config = dict(
    n_experts=32,
    activation='tanh_gelu',
    router_score='softmax',
    balance_loss=0.003,
    balance_bias=False,
    vocab_size=4096,
    parallel_block=False,
    lr_mult_up=0.734,
    lr_head=0.00619,
    decay_fraction=1.0,
    batch_tokens=65536,
    train_tokens=356300000,
)
Below are experts of layer 6 (counted from 0) of a mixture-of-experts language model. Rows are named router (the router's row for the expert), up (a neuron's input weights, with its number) and show model dimensions 0-127. Each number is 200 + 20 x the weight over its row's rms, rounded and kept within 0 to 999.
Before each expert's rows: a language model's description of what the expert responds to. This comes from a sample of Wikipedia text that the model never trained on.

# expert 0
It responds to: Digits in numbers. Digit tokens inside numerals in coordinates, measurements, times, prices and table cells, such as 1.80 m, 3:55.32, 35.92944°N.
router,221,197,204,219,164,230,192,170,195,183,204,197,190,201,194,198,229,206,206,220,224,216,173,201,205,197,190,193,178,218,247,204,215,212,200,199,162,216,203,189,226,175,189,221,175,176,208,233,204,231,197,216,187,161,197,191,218,189,174,201,189,210,210,165,216,224,179,190,208,251,219,211,211,199,183,169,207,207,168,214,188,204,205,175,217,190,197,172,189,216,239,229,232,165,170,155,204,238,193,194,209,193,190,200,188,167,200,201,169,198,198,190,191,185,194,236,162,211,181,202,231,193,191,199,233,218,233,181
up1,196,197,157,213,183,200,191,172,165,181,164,218,186,224,201,199,168,207,144,215,198,230,193,216,224,220,219,204,198,166,222,240,206,210,191,193,210,207,190,190,221,177,172,199,230,213,208,183,211,225,194,206,209,149,201,184,183,227,169,196,236,215,212,202,171,206,204,180,172,213,189,175,213,223,183,206,220,229,200,213,236,183,201,200,188,225,218,183,202,171,211,225,197,227,218,229,182,188,202,201,194,218,182,185,172,232,199,171,193,175,189,189,233,197,193,190,168,233,215,206,213,177,210,220,205,215,217,182
up2,184,201,187,186,209,197,200,188,253,190,192,199,201,235,204,233,207,192,199,185,227,195,252,191,206,199,193,239,222,205,250,196,203,230,226,217,186,172,192,200,219,173,230,192,160,171,218,171,209,212,187,170,183,206,185,204,224,174,203,195,217,210,193,208,159,211,187,210,212,191,239,184,194,230,213,207,196,174,172,158,222,196,138,195,187,190,211,199,189,193,207,192,162,183,211,201,209,212,180,221,208,237,159,199,214,213,205,186,176,224,218,206,198,220,212,185,196,216,195,188,215,194,200,210,167,211,194,196
up3,193,202,182,233,161,214,197,191,193,181,193,196,207,218,169,208,188,199,217,189,216,233,198,230,198,226,176,203,211,241,202,209,199,207,223,213,211,207,188,207,214,176,192,240,181,206,222,222,223,217,182,170,174,173,185,179,207,214,164,202,195,192,166,198,200,241,245,223,227,210,183,181,200,228,196,185,210,185,199,203,169,175,204,174,168,204,232,220,250,199,163,226,228,169,185,205,211,195,204,240,181,182,198,176,173,183,220,182,175,208,200,235,204,201,190,185,190,187,195,193,186,221,184,209,183,200,218,166
up4,181,188,166,171,205,168,206,205,216,176,190,192,154,188,180,215,189,187,154,192,209,217,205,223,177,219,153,199,202,203,228,212,191,211,214,197,191,197,206,209,201,164,226,157,212,205,183,194,211,198,172,229,181,185,226,245,197,210,204,163,204,207,158,184,179,206,216,180,184,170,179,206,223,233,232,181,209,209,210,184,227,203,224,192,152,221,188,220,203,218,185,201,214,214,195,200,225,218,217,190,209,205,196,199,188,212,164,241,190,207,195,222,194,193,179,195,240,195,219,189,202,209,231,215,222,220,218,180
up5,203,216,190,218,205,180,214,177,181,218,195,228,199,206,198,199,210,229,191,205,208,218,166,193,173,212,185,220,194,194,194,146,207,166,222,200,232,183,174,215,204,179,186,201,234,204,189,190,196,202,199,196,235,199,233,214,177,200,200,204,180,208,207,169,190,220,197,223,161,204,164,199,201,209,227,168,189,237,218,193,160,181,184,217,201,205,213,204,203,209,186,200,198,232,185,195,230,221,188,179,181,223,165,204,226,175,201,212,239,227,188,236,222,211,231,199,221,157,171,168,213,217,205,191,249,183,201,200

# expert 5
It responds to: Consonant-ending name fragments. Word-internal pieces, often ending in k or en, inside surnames and place names, such as Polk, Schenkel, Friesen, Lieutenant.
router,172,243,177,181,197,222,206,190,192,188,206,178,197,238,229,219,203,228,222,171,175,197,210,189,209,162,170,210,185,226,181,208,231,213,236,202,205,203,226,233,171,183,214,206,190,184,193,196,220,166,204,189,211,224,216,174,213,176,205,221,165,197,168,221,198,178,216,198,165,190,192,194,206,201,195,231,176,168,219,205,208,227,171,194,201,195,194,189,213,184,190,229,193,215,204,199,162,222,175,165,192,212,189,228,202,232,190,164,238,235,205,217,223,202,189,216,204,179,199,238,196,185,184,222,218,190,191,213
up0,183,199,218,217,248,215,222,201,241,217,206,188,192,208,214,219,178,252,180,189,213,238,246,208,230,194,210,171,212,196,186,192,198,199,186,223,212,216,183,204,189,206,214,179,205,237,170,203,221,167,212,215,150,194,198,186,198,211,193,216,206,205,172,190,211,223,221,165,149,186,217,192,195,188,216,158,196,198,203,206,221,191,207,227,187,195,195,196,177,204,218,202,186,207,205,191,226,215,176,174,230,206,170,176,181,213,193,205,206,178,207,208,234,198,182,216,192,173,237,185,195,202,183,187,179,152,207,181
up1,208,199,194,216,205,242,202,256,195,190,190,204,193,200,213,214,214,149,229,193,179,199,202,177,216,208,200,215,241,194,225,186,176,198,207,185,224,180,193,215,213,171,209,170,254,180,230,188,231,179,189,193,220,195,199,219,214,214,186,178,225,184,185,212,187,244,190,200,157,199,200,169,203,196,183,193,181,157,172,213,192,212,213,201,215,216,236,206,196,224,196,189,182,187,190,193,167,194,177,228,215,237,197,206,219,204,170,218,194,192,216,221,200,185,212,179,153,207,193,198,204,211,238,185,197,182,206,179
up2,169,193,194,211,199,209,216,229,168,194,162,209,204,225,208,212,168,183,211,204,178,193,186,203,224,204,173,194,208,218,189,159,175,218,188,179,195,216,189,172,215,212,203,224,178,208,174,180,205,202,208,208,192,207,195,214,213,197,200,181,183,214,215,194,192,207,211,162,200,224,222,186,218,236,202,222,166,195,201,201,221,189,222,186,197,195,189,193,204,194,166,204,192,147,206,193,211,168,207,188,213,197,215,239,206,197,217,207,202,236,256,226,227,216,190,146,182,218,229,177,213,205,177,193,170,262,195,178
up3,180,168,189,230,197,210,211,216,204,206,214,178,192,193,224,178,158,175,214,187,181,195,211,219,234,200,205,184,190,184,210,194,158,203,220,184,203,174,202,227,173,209,191,172,207,222,156,196,181,236,195,185,190,235,191,199,194,174,228,197,201,226,210,178,191,178,199,181,202,194,209,188,217,225,224,218,235,166,214,225,224,203,205,185,224,197,229,223,166,199,187,188,201,215,225,180,196,192,167,193,213,199,192,188,212,203,222,204,229,185,199,228,238,226,183,213,187,191,198,213,172,242,160,244,196,173,174,214
up4,206,209,171,211,184,200,192,167,224,193,204,202,193,177,196,210,202,202,218,219,224,159,203,199,224,198,179,237,182,199,208,175,207,192,201,185,209,196,190,227,178,209,191,198,168,200,184,197,238,244,211,185,165,198,199,182,192,188,228,197,248,185,186,217,198,148,198,197,200,214,215,209,199,244,239,195,211,175,180,150,229,204,235,225,197,192,251,190,194,225,179,214,200,229,207,226,181,175,177,190,169,168,194,190,195,232,194,186,216,201,230,210,205,206,199,216,169,175,185,221,193,184,210,192,179,208,207,189

# expert 8
It responds to: Semicolons and acronym endings. Semicolons in lists and infobox fields, especially the "v; t; e" navbox links, plus capital acronym endings like USA.
router,230,218,211,206,179,230,188,187,240,237,195,191,207,201,183,199,174,196,213,215,235,202,198,184,168,199,212,211,184,193,194,198,174,220,180,165,213,204,205,171,207,184,182,185,177,164,238,197,208,202,177,201,188,221,189,230,196,174,226,205,231,183,200,203,235,233,172,217,200,242,188,194,171,221,184,215,214,203,215,208,212,211,182,229,173,165,200,194,172,188,162,217,189,199,146,207,163,201,176,184,203,207,179,199,199,208,234,212,185,199,205,222,213,167,230,205,174,183,210,237,211,207,199,183,215,198,227,212
up0,173,210,200,191,187,208,209,243,203,185,215,213,217,218,214,198,190,183,221,203,199,218,181,194,179,174,154,215,209,175,185,188,219,203,214,209,247,185,205,224,216,190,222,182,169,199,189,234,221,166,205,222,168,220,254,238,215,157,206,166,201,181,207,205,193,190,196,188,159,228,190,201,199,173,189,175,221,200,186,212,183,203,198,216,181,219,199,218,190,208,225,160,234,205,188,227,222,210,231,191,184,217,206,205,220,200,176,180,159,210,194,192,187,168,173,219,202,201,187,183,192,220,215,227,191,204,197,170
up1,186,171,199,194,220,194,162,179,231,237,206,223,192,219,192,193,180,186,206,200,206,193,231,220,194,147,159,207,247,253,200,216,174,204,177,187,218,186,184,196,231,171,203,180,215,176,221,203,203,211,201,193,181,193,199,209,212,228,202,197,227,188,178,204,204,171,187,178,186,215,177,180,188,229,225,173,243,206,174,219,241,191,235,213,195,197,197,202,197,214,165,205,226,204,207,189,203,220,207,212,185,212,169,172,198,168,193,235,220,234,201,185,215,171,213,183,189,187,177,201,205,198,190,171,197,205,208,184
up2,217,185,152,189,198,218,186,227,242,189,211,173,213,228,202,176,177,212,186,190,217,191,197,188,224,217,212,164,198,217,236,194,176,186,222,207,212,175,179,188,191,207,208,191,196,195,238,193,212,189,205,168,193,214,197,229,185,200,159,205,245,197,205,200,213,222,235,231,167,214,209,172,195,184,231,195,214,212,171,214,201,204,179,230,192,213,195,189,202,237,176,196,205,178,175,198,193,199,212,224,197,201,225,189,183,210,182,178,221,191,225,157,173,184,168,180,200,208,182,240,231,203,202,236,225,171,197,201
up3,161,184,199,175,248,195,203,151,202,224,199,185,192,179,196,239,174,193,199,231,217,213,197,172,215,216,197,201,221,217,215,171,181,191,205,183,217,188,152,200,226,189,207,168,192,240,166,212,185,192,218,209,213,188,192,217,193,189,227,200,227,213,179,195,180,188,163,204,205,234,187,203,188,186,196,183,195,222,179,200,219,161,222,247,178,185,203,202,153,176,216,210,186,201,180,187,227,232,193,205,187,209,224,201,207,184,200,217,212,225,206,201,219,239,206,179,222,190,233,202,202,210,214,215,171,188,221,192
up4,193,225,185,215,180,173,217,206,231,191,202,189,200,219,213,199,184,175,176,220,215,165,199,201,191,222,178,189,222,212,196,172,173,182,183,182,253,177,187,202,246,171,204,194,230,218,184,192,196,212,220,224,191,190,177,204,159,234,193,189,198,219,188,233,189,179,187,165,231,203,242,193,179,176,230,179,195,216,229,195,218,171,220,209,178,214,181,190,199,213,181,193,182,191,183,191,173,224,190,193,207,222,166,223,235,191,219,231,178,177,208,238,190,215,231,224,204,192,183,209,211,207,211,188,215,177,201,210

# expert 29
It responds to: Word-middle consonant pieces. Mid-word pieces such as h, ast, est, th, ch, ical inside common words, such as freshman, contrast, physical.
router,183,194,199,186,198,186,170,225,192,226,222,226,176,185,241,182,191,179,217,183,201,195,209,229,216,147,190,226,198,231,187,164,195,158,226,221,170,176,204,204,178,181,230,228,224,177,188,204,163,199,220,216,226,190,191,177,192,186,222,214,191,184,183,190,204,223,175,209,192,231,230,208,179,206,219,198,194,186,220,230,201,200,197,214,185,197,236,207,188,189,183,209,195,201,223,251,196,150,222,205,198,223,191,216,224,192,223,210,226,203,186,211,229,207,164,211,213,207,213,203,183,196,187,220,195,187,161,196
up0,191,224,195,226,211,243,200,211,184,216,204,194,174,204,184,214,219,191,199,206,185,190,186,190,186,227,180,187,201,188,224,173,175,213,169,205,189,186,179,205,233,216,187,169,228,160,169,190,222,185,212,175,206,208,210,196,199,200,212,178,211,210,218,197,203,178,153,208,201,239,217,196,208,191,206,204,172,185,232,216,202,139,225,190,193,249,212,192,187,223,182,229,183,218,189,174,203,200,219,171,210,223,182,222,194,189,193,219,218,208,170,205,219,212,222,166,201,215,203,195,174,246,223,233,175,188,230,213
up1,224,198,179,186,182,190,229,168,168,195,181,187,188,209,251,190,219,203,233,206,204,189,190,233,183,182,227,191,205,196,170,186,210,190,222,214,197,216,183,175,188,207,172,197,175,217,212,195,204,180,193,185,209,177,240,181,235,205,190,206,183,174,212,201,186,211,210,164,177,202,211,174,189,187,207,188,191,203,207,207,212,191,220,188,268,210,262,228,199,216,201,209,221,209,221,223,214,190,197,198,183,179,229,189,197,253,212,168,201,180,211,185,190,180,218,204,199,204,180,217,180,229,182,170,202,209,177,170
up2,187,220,201,213,218,210,184,229,188,205,182,223,199,202,193,192,170,196,206,182,196,211,211,208,169,208,166,178,196,176,158,228,159,226,192,206,234,196,177,240,248,184,188,211,184,216,187,169,211,213,199,201,191,200,234,216,180,216,186,183,184,235,226,218,152,201,189,190,214,219,204,188,196,208,229,186,195,203,202,186,178,191,193,231,212,195,196,169,223,172,185,222,203,199,200,191,221,166,223,162,190,215,231,215,195,179,177,195,191,227,200,203,180,251,197,167,182,185,220,210,219,198,168,199,229,192,231,205
up3,160,191,189,207,215,180,187,196,163,210,218,169,198,187,196,243,196,230,200,189,190,205,211,200,212,154,189,212,191,217,199,197,164,189,158,205,209,219,174,209,166,208,226,199,192,194,183,200,219,207,221,231,205,203,217,190,209,210,238,228,198,220,162,229,178,200,189,194,190,205,219,196,204,194,193,245,185,193,175,206,227,227,249,214,196,198,209,231,229,186,219,199,213,203,171,175,222,217,199,179,183,184,198,161,184,224,184,173,214,205,175,189,203,223,241,216,186,201,203,226,177,203,205,190,207,208,151,177
up4,202,211,221,222,208,198,219,208,198,178,165,183,153,222,196,206,178,215,186,195,171,225,203,143,218,173,181,193,188,185,208,210,184,232,202,224,199,189,201,195,184,204,216,172,226,211,180,183,216,170,212,178,194,231,187,220,204,221,202,208,207,240,179,201,197,210,214,222,192,208,229,193,179,172,241,225,214,194,176,212,211,195,214,200,200,225,151,196,161,222,185,198,188,199,186,202,218,206,218,192,219,226,173,224,217,196,234,173,220,209,170,183,194,207,224,230,209,176,224,214,196,213,191,175,225,156,185,227

# expert 16
It responds to: Noun and verb suffixes. Word-final suffixes such as ing, ation, ion, ment, er, frequent in table headers and award lists, such as Preced-ing, N-ation, pos-itions.
router,184,174,191,187,228,213,196,150,243,175,202,200,221,194,222,236,203,246,199,193,221,208,167,191,196,238,204,197,194,216,192,229,228,199,199,166,179,177,192,197,198,246,208,230,198,182,209,177,206,187,190,218,201,221,204,206,191,184,216,199,187,213,198,235,192,190,176,171,217,212,227,198,186,169,187,203,181,210,248,210,195,197,203,187,188,219,207,166,184,239,160,185,165,191,172,175,190,183,173,205,205,168,180,217,177,211,204,227,223,202,166,208,196,198,219,196,174,231,205,228,197,215,210,184,192,220,197,212
up0,214,195,210,222,210,204,197,194,197,215,168,220,192,184,219,211,192,171,197,201,189,165,194,219,200,190,212,274,171,183,181,186,170,226,213,221,200,191,175,178,210,213,185,219,183,206,208,169,201,156,214,207,181,212,241,188,195,223,196,208,209,231,196,213,190,185,206,193,192,232,168,205,205,200,219,214,203,198,188,230,253,175,237,203,178,197,191,208,195,196,169,245,213,186,169,178,237,200,193,178,169,176,201,206,210,180,220,173,220,215,166,186,202,226,200,176,174,186,215,210,213,205,180,217,199,184,192,177
up1,187,198,179,189,180,217,165,198,181,180,197,187,212,197,223,170,188,227,207,201,215,202,229,196,229,225,206,188,175,212,205,222,221,216,216,225,238,217,208,229,205,187,208,210,188,240,192,207,203,216,186,191,180,187,237,147,168,197,198,222,195,205,220,227,175,182,191,180,197,187,190,177,197,170,229,203,234,211,222,173,197,208,234,210,203,219,228,169,221,212,188,176,216,205,197,228,208,207,198,206,180,199,184,187,199,156,193,148,259,222,206,199,214,226,207,187,175,200,213,199,196,197,200,164,189,178,170,200
up2,187,222,191,199,185,199,196,202,231,231,226,210,192,229,176,205,218,212,197,170,215,225,196,166,172,189,185,199,208,211,246,188,167,230,192,198,218,220,160,197,215,212,192,195,200,206,189,178,209,196,176,226,185,201,188,212,189,253,206,198,212,219,183,199,183,209,220,176,184,217,208,196,185,203,244,186,207,180,206,175,214,216,181,213,198,138,219,236,175,198,225,179,186,202,217,210,201,171,168,230,201,179,219,187,201,210,240,185,170,215,203,184,206,166,205,190,188,225,230,193,172,198,214,203,155,214,185,204
up3,179,225,191,221,217,196,207,179,236,166,199,185,220,205,220,197,207,187,195,218,202,206,217,245,209,197,186,199,173,191,215,183,217,201,185,196,181,164,169,223,233,196,210,206,236,219,162,185,204,181,199,205,151,227,225,206,241,184,186,192,218,191,218,227,207,191,204,167,198,189,184,213,166,207,149,200,213,170,220,188,231,175,219,200,141,223,176,203,214,219,184,198,206,186,217,187,180,217,189,179,224,214,214,194,149,201,223,224,200,216,210,189,219,201,180,219,194,207,187,205,212,185,177,176,199,212,197,205
up4,191,190,173,225,183,172,181,194,180,178,165,202,226,215,215,175,178,197,228,195,211,203,225,233,193,180,190,175,218,196,229,193,215,217,196,192,216,181,182,200,182,220,196,229,211,206,193,244,202,182,207,208,229,216,200,176,188,202,200,218,169,256,192,209,198,213,206,209,222,201,221,183,232,199,193,170,150,201,197,222,185,164,216,169,192,240,191,202,176,214,223,211,166,183,197,215,188,227,193,176,186,197,198,193,200,153,183,230,178,206,202,198,201,208,224,206,224,198,166,251,197,213,189,195,224,190,174,180

# expert 4
It responds to: Mid-word stems. Stem pieces in the middle of ordinary English words, often after prefixes ex, re, f, such as ex-act, He-av-en, prom-in-ence.
router,200,203,194,213,199,167,230,164,231,239,224,182,191,173,191,217,198,189,229,214,195,182,208,174,199,212,188,177,201,228,192,164,218,176,214,196,235,194,199,200,198,187,180,194,219,239,188,229,215,233,217,212,190,175,203,223,214,213,170,195,227,217,167,193,201,216,184,191,151,201,219,205,229,203,188,190,162,178,212,237,219,205,198,198,205,165,198,199,180,205,158,201,203,232,219,224,184,202,197,210,210,168,228,207,178,223,165,203,177,171,230,219,163,172,204,205,215,214,208,202,199,222,198,160,199,204,203,209
up0,148,219,210,238,205,173,204,198,211,193,170,174,189,189,173,170,191,187,230,180,216,165,174,203,205,209,194,194,217,194,212,186,211,201,158,186,207,213,197,195,200,225,174,196,196,203,168,230,216,186,170,259,232,207,199,176,217,218,195,191,232,172,225,219,186,190,222,184,230,211,199,222,196,185,219,225,203,186,204,173,200,168,247,226,207,218,181,207,213,221,200,208,206,207,224,181,231,212,216,220,203,216,185,196,204,217,183,194,208,210,179,173,187,217,217,176,191,209,188,195,205,202,167,165,199,245,187,178
up1,213,230,184,200,209,184,244,191,208,197,240,197,198,217,184,188,204,212,201,178,211,204,243,220,181,204,171,184,208,200,222,225,197,208,203,229,192,202,190,166,214,216,212,178,193,238,174,229,223,188,168,193,192,180,200,192,206,184,197,200,231,200,186,193,175,181,225,171,193,219,189,158,160,215,228,201,193,214,208,214,167,200,225,226,153,229,200,183,175,228,188,227,154,208,208,187,199,210,198,189,209,192,214,189,228,232,166,212,175,193,207,213,211,199,228,218,203,150,187,181,204,217,168,200,201,176,206,204
up2,192,186,172,192,215,157,202,188,195,170,190,187,178,177,183,189,214,207,197,177,206,186,202,215,174,178,181,239,219,175,231,204,192,209,202,202,187,201,181,228,188,208,218,211,206,199,213,192,207,225,188,205,172,197,212,215,230,210,224,173,211,172,161,198,154,238,166,203,207,213,218,211,203,214,208,200,188,192,169,205,225,226,202,157,195,206,217,209,215,216,233,210,219,190,226,201,240,212,191,202,225,212,203,198,200,185,209,188,221,212,165,202,185,200,178,230,207,206,233,254,170,199,155,184,184,236,213,167
up3,188,172,205,188,175,197,191,179,185,198,180,202,201,182,197,190,204,195,202,222,159,192,178,173,183,208,217,185,215,225,219,220,234,240,211,251,230,210,185,196,238,205,218,199,225,200,186,194,202,199,213,167,176,205,213,187,189,194,199,192,236,212,218,213,207,187,213,172,221,191,218,167,207,184,222,208,194,191,222,185,205,242,189,197,190,218,192,203,185,225,161,190,189,208,210,216,212,253,209,180,185,206,195,226,165,205,159,195,223,234,220,178,219,203,186,194,205,207,214,188,216,200,174,136,186,213,163,182
up4,177,219,211,196,232,175,217,185,200,187,221,223,206,189,203,184,149,170,203,216,232,240,202,144,203,166,195,185,184,222,186,254,201,229,189,188,160,223,240,234,201,203,218,232,213,229,171,216,209,207,182,194,190,202,211,217,200,168,196,178,202,194,208,209,203,175,237,201,166,188,185,195,221,176,207,162,210,212,215,231,199,216,193,194,167,206,182,194,219,225,205,196,192,212,188,177,220,204,206,177,197,177,178,196,205,214,205,168,206,192,190,175,211,207,182,188,188,223,222,184,170,190,209,184,217,200,215,193

# expert 2
It responds to: Asian-name syllable pieces. Mid-word syllables in proper names, often South or East Asian, after K, Sh, Y or W, such as Kowloon, Okayama, Skyhawks.
router,203,204,216,204,200,209,199,194,225,181,205,238,220,200,208,194,208,201,205,175,189,169,224,199,207,213,153,225,190,222,186,177,188,159,230,161,181,205,189,227,174,205,217,231,203,204,188,186,232,180,199,215,210,192,221,217,212,177,222,224,213,179,190,203,207,196,174,192,173,243,217,194,173,183,207,202,176,188,195,161,210,183,196,228,226,176,179,171,183,219,192,217,184,169,225,197,238,207,202,153,172,206,217,227,175,194,208,220,195,179,172,203,247,220,211,227,218,216,198,210,195,170,228,212,199,192,228,200
up0,177,220,220,190,204,186,215,174,201,218,216,207,197,167,190,186,157,202,203,205,238,205,183,181,211,204,200,212,204,206,213,194,225,184,177,210,202,210,198,200,200,199,204,183,213,219,207,209,191,203,196,216,159,219,184,222,193,186,223,166,211,219,229,193,190,208,184,172,177,199,173,189,224,121,219,209,175,233,225,229,184,215,211,203,217,197,243,235,183,219,211,216,226,181,192,189,214,216,200,193,180,203,213,201,216,231,186,219,221,224,203,190,175,180,193,226,182,143,170,212,201,216,169,193,216,203,163,179
up1,201,226,182,239,187,193,177,171,203,201,193,194,196,212,173,213,179,197,193,199,206,202,223,197,179,183,239,245,224,197,223,231,195,206,182,204,183,195,194,218,177,226,174,196,232,209,190,171,205,199,215,188,207,170,206,188,182,235,199,151,198,205,203,198,223,235,219,215,233,207,182,197,186,206,196,149,176,184,208,168,214,184,230,218,194,172,243,220,195,217,216,244,172,170,203,214,209,201,172,223,189,217,180,229,184,195,219,178,211,196,195,199,185,231,224,216,189,187,201,208,199,233,176,162,189,179,203,208
up2,214,217,170,216,222,237,176,217,177,187,176,191,199,203,188,175,212,186,182,233,199,185,160,253,208,210,223,215,200,189,164,186,233,222,198,183,179,230,210,244,233,194,199,162,221,192,179,171,188,216,218,200,204,186,230,186,191,208,221,194,215,229,184,225,177,179,211,206,186,185,184,204,200,204,193,204,191,196,205,196,224,185,231,203,229,206,202,198,217,206,208,181,182,194,170,179,191,212,217,192,211,198,189,185,206,179,208,212,214,234,217,214,198,205,194,153,212,143,227,215,207,207,176,217,178,159,204,165
up3,173,189,185,227,222,196,184,188,181,199,205,208,178,190,253,202,185,248,212,167,183,161,219,195,216,208,164,186,213,209,207,204,173,198,190,211,224,173,191,205,243,209,208,171,221,180,168,183,202,191,223,199,181,227,243,167,174,186,196,188,210,195,218,207,177,186,208,194,156,211,198,200,209,221,242,212,225,198,225,230,231,214,211,215,177,161,185,200,188,215,183,203,191,189,187,216,189,194,185,168,213,204,197,224,194,211,229,187,199,241,193,174,212,175,237,189,199,202,190,199,203,213,179,231,193,202,214,175
up4,171,201,207,227,232,202,213,209,222,175,163,181,193,204,185,241,203,185,187,201,185,215,197,190,209,202,173,225,188,214,239,204,196,198,162,182,193,219,197,208,218,217,203,190,204,209,180,195,226,224,221,202,195,256,215,233,204,178,240,204,239,211,185,173,209,221,182,187,220,212,197,204,234,202,229,158,187,176,216,183,220,179,196,206,217,222,184,187,179,218,173,179,202,150,204,170,222,217,196,200,189,176,169,204,178,192,179,186,205,216,185,198,213,223,187,145,190,207,202,221,219,185,226,192,188,177,203,205

# expert 25
It responds to: Numbers and time nouns. Digits and number words plus time and result nouns after articles, such as week, month, end, years, Game 2.
router,230,218,203,198,188,181,209,187,193,210,211,180,205,194,187,190,232,215,248,202,235,188,203,232,211,189,189,233,171,213,204,198,223,203,213,209,193,157,194,207,195,197,175,251,169,198,198,175,203,188,207,219,173,150,209,227,219,179,201,204,176,218,183,196,204,199,234,170,202,198,210,192,187,203,199,195,252,245,185,205,193,180,226,176,198,207,205,205,195,231,219,177,220,177,196,214,224,178,156,185,193,186,202,218,193,149,153,189,213,178,201,198,183,214,223,176,219,195,217,179,191,197,222,194,213,212,204,202
up18,170,185,228,217,196,212,187,173,168,207,181,228,184,206,225,178,175,214,227,165,198,208,226,209,197,214,172,181,200,174,192,207,167,179,200,191,218,204,173,203,201,234,220,159,207,210,221,219,217,191,273,213,180,203,212,186,193,184,230,219,221,220,198,191,205,203,186,196,200,181,214,182,226,219,206,214,191,179,179,172,168,155,180,195,206,163,211,219,192,186,230,194,220,213,237,199,207,242,172,226,184,217,206,214,209,189,191,165,202,194,232,186,187,214,215,181,185,206,216,198,195,195,225,194,178,212,190,199
up19,221,208,184,212,216,202,185,213,228,170,213,214,213,209,192,240,206,211,212,236,171,192,177,188,205,205,156,212,207,204,208,191,236,217,170,198,236,184,203,203,186,228,220,210,179,211,170,189,206,217,207,214,191,198,170,213,190,211,181,164,222,210,204,218,219,180,211,227,181,179,234,204,176,170,209,229,185,203,190,166,171,174,206,214,158,225,179,220,165,203,185,202,191,228,190,212,235,229,175,193,196,217,197,208,173,227,224,177,200,209,231,203,162,158,215,199,179,195,175,211,201,223,188,191,196,187,177,224
up20,192,209,196,205,221,242,227,183,250,200,223,177,232,223,171,189,185,213,173,201,183,202,196,225,212,180,182,190,227,199,187,177,240,214,209,191,229,218,189,182,197,176,200,190,200,227,204,178,202,217,188,198,223,168,242,202,222,194,161,210,191,184,194,201,176,200,186,210,221,225,218,174,188,203,174,203,220,209,201,188,185,199,215,215,183,185,186,174,200,177,192,239,172,166,197,205,242,213,216,204,194,214,237,170,191,207,198,225,198,195,239,157,226,198,223,163,205,192,182,166,227,210,185,192,186,177,209,191
up21,184,228,218,227,185,160,179,211,176,199,178,177,234,202,219,214,208,194,226,205,221,214,229,210,220,195,189,201,190,212,215,189,195,198,215,220,202,189,190,181,228,200,209,217,210,224,214,186,190,201,212,189,203,184,209,223,156,194,203,199,204,191,204,211,210,178,184,213,179,194,274,175,206,191,201,157,215,217,214,239,235,200,186,193,191,226,201,201,199,185,201,194,249,163,190,208,187,195,173,164,186,183,210,196,175,253,199,174,204,178,179,176,214,206,202,202,231,203,199,191,207,169,181,160,169,172,184,211
up22,185,192,185,221,176,207,228,191,224,181,194,218,184,227,178,211,206,223,187,160,227,198,212,198,210,206,162,205,196,160,194,225,214,208,200,190,174,148,198,226,202,185,189,178,213,178,198,179,216,215,189,235,181,192,198,218,231,217,201,224,203,204,151,238,205,212,201,187,211,201,192,178,190,215,219,207,191,189,201,201,231,184,217,204,219,220,210,196,184,189,209,202,225,155,200,181,193,157,195,172,188,243,228,184,160,197,174,198,194,253,178,214,206,190,183,196,196,187,188,248,215,202,218,193,215,186,227,202

# expert 15
It responds to: Commas and linking words. Commas, of, and, by, pipes, colons and list dashes linking names and phrases, especially "County of", "University of" in titles and tables.
router,202,182,188,190,176,222,211,217,207,204,181,198,206,180,195,195,182,195,200,193,220,197,208,184,192,217,205,173,198,180,216,207,153,212,195,216,213,213,167,232,203,244,162,174,173,201,210,225,151,191,189,195,205,237,176,224,203,155,249,209,177,199,234,209,220,190,193,225,207,232,174,205,200,186,203,230,230,175,220,180,206,227,203,202,201,206,202,203,222,198,195,228,163,226,182,198,203,207,201,170,179,244,217,211,227,191,219,202,184,219,191,158,187,175,201,201,160,205,194,195,244,182,196,198,200,196,194,204
up0,173,212,187,211,209,175,189,196,219,226,216,180,202,216,207,182,226,207,190,192,240,186,210,212,233,248,175,206,174,211,197,197,188,170,192,221,188,182,161,175,190,233,186,166,151,227,170,162,196,205,198,186,214,197,204,176,212,215,217,186,189,173,164,168,182,185,204,193,217,223,215,169,166,196,189,214,255,180,240,191,228,196,222,208,187,224,196,243,222,201,229,188,200,181,196,202,193,229,183,181,207,204,187,202,226,201,184,184,181,191,201,209,230,176,184,200,203,207,188,202,216,211,209,196,182,186,180,204
up1,154,241,185,189,221,226,191,201,202,209,215,199,225,206,195,196,160,170,182,211,236,184,182,177,190,204,192,203,212,178,236,210,218,201,211,161,210,200,206,246,215,196,204,201,190,204,157,188,238,253,194,235,203,204,218,204,210,181,254,212,211,215,199,194,224,195,190,208,214,182,171,182,182,205,202,220,198,188,187,172,200,199,190,201,199,196,191,164,192,191,210,220,206,199,216,196,198,227,183,166,200,204,197,180,203,203,160,192,197,220,221,199,230,215,215,224,152,175,196,208,205,215,200,209,159,157,213,209
up2,231,204,192,229,199,199,191,229,196,199,213,229,181,207,194,184,229,222,199,162,197,206,248,196,181,200,193,175,216,204,213,184,211,194,192,229,209,154,203,199,197,176,216,181,197,176,192,228,250,177,217,176,200,184,201,211,202,198,180,152,208,235,211,222,212,217,184,197,175,186,174,213,239,210,192,189,208,160,196,195,201,198,218,200,163,195,212,211,197,210,252,202,178,187,236,212,205,224,201,174,187,194,206,189,213,163,236,198,193,186,202,212,190,213,165,207,205,192,254,224,218,186,187,181,188,200,231,192
up3,174,226,213,199,172,175,229,191,203,197,171,217,198,209,184,237,149,196,232,164,148,199,184,194,228,186,214,204,191,220,196,217,179,179,180,161,210,201,214,197,185,194,201,194,197,204,199,199,198,193,209,152,195,190,223,228,159,202,215,191,216,206,170,199,205,221,176,205,231,200,233,181,197,232,200,189,219,164,217,192,220,189,182,191,192,225,214,188,189,199,202,216,227,175,174,189,204,185,226,195,233,182,230,219,180,216,186,222,202,227,219,197,220,221,230,180,179,218,233,168,205,185,218,220,187,213,207,176
up4,219,204,187,201,160,225,194,161,229,193,210,191,216,211,188,218,216,194,201,202,220,212,192,191,200,217,211,216,170,192,207,201,194,209,208,167,194,181,213,192,221,198,201,194,213,202,187,182,208,199,230,208,172,215,214,171,190,176,190,170,243,186,173,192,204,209,185,213,215,187,211,179,167,169,197,249,200,192,237,188,192,203,192,264,209,214,244,212,163,209,197,218,219,176,208,204,204,191,202,175,157,206,225,236,193,208,175,164,204,205,192,168,208,212,201,220,191,208,168,196,219,210,237,240,163,180,196,188